Below are experts of layer 3 (counted from 0) of a mixture-of-experts language model. Rows are named gate (a neuron's input weights, with its number), up (a neuron's input weights, with its number) and show model dimensions 0-127. Each number is 128 + 32 x the weight over its row's rms, rounded and kept within 0 to 255. Numbers have three digits each.
Before each expert's rows: "mostly gets" lists some tokens that are sent to it at least half of the time. This comes from a sample of Wikipedia text that the model never trained on.

# expert 30
mostly gets: " Tha", " FW", " Liverpool", " Bla", " Ham", "house"
gate0:150080137129108143151108173161142069187150130063146114119156145132134119109185113095112148139145115171123113163126099138107072070165130137160127108170092129095145095126156167120169132100133098099111117117187061157099104134158141136110080123106108108122133063155151167093091095132064147202146154072140126146128125092086144099159156091086112122069112193200182159140134158100187124158188
up0:068104101152113088105089123074068190102129178108117164126104039134107214108141181142131112089171118186165123143105119165118134149160094129164117128135112166111124098120055135102153181082127100095161155131122130080140165127115153137104089113131205123100115114108143159079104118127121082166140131118123095049120154140067121132133070114078122128121072111140135173105105118127151117074082

# expert 12
mostly gets: " Fort", " ago", "First", " First", "t", " Second"
gate0:112104158066175123123104204138130166082124181130100139150127111126105080132174138138148141124126148130146095077086176137124197154071102153083110089100078138140171134150106084145162139195117177083154138113147182133125085071177116168040133131125105146125110110141112134120105184119146079186194135123126212145153086106171146168126152158146131128134083139109144095102155113139098136100153
up0:168081132197136185174182085101151125119183041153082108126120163123109155133085061104096133122148113123142092099094124139125114093127158119129099174167116099067124112089183125117125115094102120158164173143110069161166112193102118110121159145144162169151142119164082157106083129140168077088112083182108118113122045076083159110152161102145117167144120102108105092125121136152105147089116

# expert 17
mostly gets: " Los", "son", "ller", "found", "her", " great"
gate0:128112143098112102096128102130176103151113192028075108134100097104145101128145088071076119101149087126145129096140125159108164085123176160193092155154168138130134134097147108154101156141108166150123126190125168133122119092119133162212098069115148127134159063147163143148154126107149101143093129063079138185130140046136116192141089113085096151099149139123130108140166121138159108106195
up0:094083157131136087163083204169132164138095107122120137167097146172166108179176133121160128080122145157132109159129150071148152100073113130108128082151087157099166124157102136074170137149131109086078156125168155091088155101127125080123166154143158147110148123124069144110138137150110140110163158147081161148068129141092196124171186153246128135113135082097124147089187098111148136120111

# expert 27
mostly gets: "′", "の", " Avenue", " Holy", " Street", " McC"
gate0:127122172116150170103162047161179112077071150141117133137119093081205196159131143091153165117148167119114140148118144202146084152101083131128123157199163099102092151106106186078140114123129168145100097089101092074091141135101159116127084159111104165086163190156128148106163098103168172148128132135156127135167108106154087131101102190134127055139082124142157125105144094112120127103158
up0:147081138129138104160150146142157133090149099129161102122127123151106189083083117142144142120143108158130158114128087088119128071141102103095115122137134151117083004113152081135133124075090107121141157163113065113145079190141107079137153135209065132105142078105133134153154128107090134081128033163146168109125133149131100100117164166195108166107141168110106109127156122178141100067097

# expert 20
mostly gets: " However", "cover", "unch", " look", " revealed", " Later"
gate0:125092135067143131159133128175158065181180149126113126095129111112121132152113070165106111173094176088146142110098156196200137118131132142161122062090116114126115099156134066170067074086120128108138099125072112175072186088141148122166115168117105147143104175096131138086120096139129133175116119171083178092147045105089140088090104097111153129171102098126145113100119092124143131150169
up0:087098136191121079143157107155133136179103157135084107174113192114163082118114132076106153113105079135097129111133165121108098088091132088115125143155112106139077173157144132119073129106099137185121077140175134145091118099121104120172145108206097183062072136125184151147114135113077090092096121094112148118124173185095180151162103107146128123136189078113202091145095135157096139129092

# expert 24
mostly gets: " la", "circ", "possibly", "Flo", "flower", " di"
gate0:119141163124147131114123145127134093077161085124140142164133030170116083122152152120140094118133100140077130143142127099130091098194120060155095171100079149166123150122112126116128131149145105170137111164166128104153102131135148099055131109094123161158127119125135164154109095098097048122115117118188168138147155122140053139092106199136110204157116156104131071089163126102191202066131
up0:183108148101189139146116112166112162163125128129153106165144077128131125151167205107248137148177131104148156175108159120117135151161121113073115123162139169105113152198204157145151083115125130110141118157116075106115140064092117118193109084099128099132190126162110118132130128170068192150151145164155145115144133127076143135106107141154122090095200117113170126136133108089103133127080

# expert 3
mostly gets: " I", " A", " And", " E", " Some", " M"
gate0:109094131176128093106115109173141120086115083064189147145169139095150133110096075122094093106167128155112120155084169170190074083182132172125119136199164135156117095130118153123149016154124090101111113097150168109138100113116142090108138132160132112203134140120082123150102136187156210104142099107136163098108150152135112148141134101164111141101166098113176123071145175121089156099121
up0:186139138075131120142126155125096114141104167137137141134142106152126146151108152177156113142118127106100139064114155117129194130138079153139097081111073150059111091103126153117087164124116141135102155140110160126086143114147170167145120120077149165116220079130185081054107127070109122145145187070095184175145081175124131144139146090150127109102119148095144116212147062085085164138129

# expert 15
mostly gets: "Ch", " Phyl", "Species", "inomial", " Mac", " Full"
gate2:110116088126124133103134096093125127110144094133093087105163161088123174119170046091110056109209202091109102067148152100094140142146106119150120104098146090132160125149173147099089157110083098165096138125106099157158078119140103204141112135109103093208068159144126075064104192113145103116141118119155090125142143112108094136094101159105162191144180105115154155141134119167120108145141
up2:123122130149156130153103164152158184174152122126083178114079085170165106167095142208171109096162176118166108151143129141140118179122126089100140089132152080056117096094098182074119110183163086161128110156175150086181145074163170147151121122157178059146102141137132110114103190122137107155146158068054071146136132090117133142154149134145130148089078145117103166116116117105130145115143

# expert 10
mostly gets: " \"", " “", " [", "====", "===", "=="
gate2:123085130110138074095141161168114098205137159095226143156136163097109099178180157172154129124096126119151117086163138157123154131059122104142111112142157143109160170166105149138102091087105184117013156106114136081159209135138143148131128119133215141090134175147135128091133104107139117086174165118118108165142167151182159096125158147172145103131126107126126158146102125157114155125159
up2:090097162061141133108145184162100182160121150179176140107085123145101092086165102099138133102099115129111170103188044083076122048147177177129111071084127093142136138112147112112149179067102117182126118114110176156143095102129134122158143135118096174140127130135121106082176113087145136144119102112151141104093182144075096134062139190131130131181085175140137151105141142086128135142094

# expert 13
mostly gets: " dis", " app", " imp", " un", " Dis", " re"
gate2:128139102135120106103151137137192061133127161149170119137102134160127134159121118166185113154159097041117148099184137093176113135150066115150131155129142105109126168122149093177167067185093121175164118132164122106106120139109144121098109152131186119147074069160138157170182130138069115095161149118123105166172141124141156158126172102123189184134205112122084138196097165097121183099139
up2:153143108111089090025173099090142067089114154133119183153130121121135135134136050178118123132137063134170126144146142105149119168124104044154104177130155166172089133131149124149185110163107110189176129078173097120106160182092071136120155147133121137113146107151088129092175096127141105125156098174128124186157140107111143125146128124157113146149155122095102111159077203177098152123173

# expert 25
mostly gets: " about", " located", "ial", " based", " anti", " social"
gate0:135090112136128130145080136121153179090149103159141142137116170152121174119084103137125129144151134123137095085130176146147174115138129164116101154186125063099118114209086124134153168213138110133096112144112190152145104112134062171095106129078100113174162087105154112090099146124116163156075103150137138159127176084086123070115048070153147128162141118084161187118083132117139173058145
up0:104141117140137135168108139148109157125182170089140181139100131078134129118171124101083122131122138103130126154138176175113056158185120132109125133172082123094134104137163191123110100141132117091114159086142121178120122130182105115123100132174126038086095105082154129150126069143150059108127164114090089071078162111183121140092165131118149089178137092130044113055180087138119100158132

# expert 6
mostly gets: " it", " he", " but", " and", " she", " She"
gate0:169142180111078123168154088125080114133144095133122160109105108109135142132116121129127150172127101065099069110138136069098158103056139225112116118112120119133128122093070160143178119179160119138095102137188205104077135117136112067145081167190094199154083154110157111118127123115103169153161160097097154121141163131122108118132163136099096109099111032134118152170102131158095114124111
up0:167076203161166123154171135170096105139165139108068109178105159127115086128141139153119119121037157121092109090114144083142164128083141091076131081133138105103137098160157158106092135120099145127114127122166149061125148160048123134132080115149094171090082166094150128132170100124161158169125138159149138141125108141084169126107168157190125073091121063184104104149136169066109124112090

# expert 11
mostly gets: " Angeles", " States", " billion", " Inter", " to", " board"
gate2:055103176186101133128151133141078125112143073143099089113092133098167126119139149078127169124124150169094101143135133121134126122123212077097148127140144107170168137103081162101141080168090149107107134072140102181143165128116083093147134115102138158134155127116087063058142106107097114077137125190123070107113175125142093144156153110145120096135157099147173106157142103102120123064017
up2:062086160074193109096072116146161136129116111133081112126165199125104100114200112123115105126112160085137106124151179159125158096121126105120102073048145087089128070094160117149156129169144083124108116129117035153144170145181101136134188153191131111150105086136104148111134124132097142164100148136127142096058140047166144184154181107102112104101111153120137139107126128129123158138134

# expert 9
mostly gets: " block", " studio", " Follow", " Kur", "POL", " Mc"
gate0:077127148101161158147104119112118137141162092163101146065156103103154142173175122146093122126110150029099116092139099121125117108143146103094198154187124086151133113135113104058130104144084129126133130151087125135088045130156096137091123125096084185117165085153177168104082082119107172105213129122144103163141166070078082115137069175092148139122151133110095150169125128101132092111128
up0:155210086131157103094101153122151120148230135151133144153128152150146099091097153197126160162087101113120157073110101142185094121146140170148155092066134161109182150174154132123168161137126125106168100146119167052154133186114106147134174113156123092072077143122149158124125170101065132166158101129112112155160108129114140106164175079164166120138084128070150100143127089096124114172098

# expert 26
mostly gets: " the", " his", " its", " their", " The", " this"
gate0:114124154150138182115171099116107110084172126074133088167119115136170129146022099132170117173143129103103084163150126173155180106106166130097112175175079171171140140117142103133162092131161135125135172109093151159194157129087104093146175099129081125113147171126044128141106140120139143117104148198125145119133097124118121092061138140141169148232184113137141174106117105138114130152108
up0:118101112129104140159235147154114130121108154066113101136123169129164189143162169170106173110063137098104076153111110150152104111114166136088116149151138106101144103111118134032177103161151195079111160121140160152140165122051099142055137139118145181103075105130121122102079158138131130117160161189114130066162109118109088130138152083093113169173144141144157153122107115114142134149181

# expert 5
mostly gets: "ft", "spite", " Ant", "ğ", "ll", "rg"
gate0:097102169134145171087134162125124177183069136147188118120091074089161112105176173152132160169126163109155162117099131160088165121182149136110132106070101124102121106129071122165092147167124105108119147135164140134157093070092181156118094153193107127125059096127110138140144115136107093157126115166051106104130186126117102176084155194131089132086173075128137099104077175111133113142173
up0:146090105051177123102182135078114175172111174133170106153097116141167093154146119113141169141162108141133147176113156093099182141065165136183161143155120145128095126158109147173075146079132083163145100132120128092141076155090122186059114092105106168090125101127146161104134069132115146114114172174089123103155120122112155144095100144132158129187101158136082088152179201083163089143109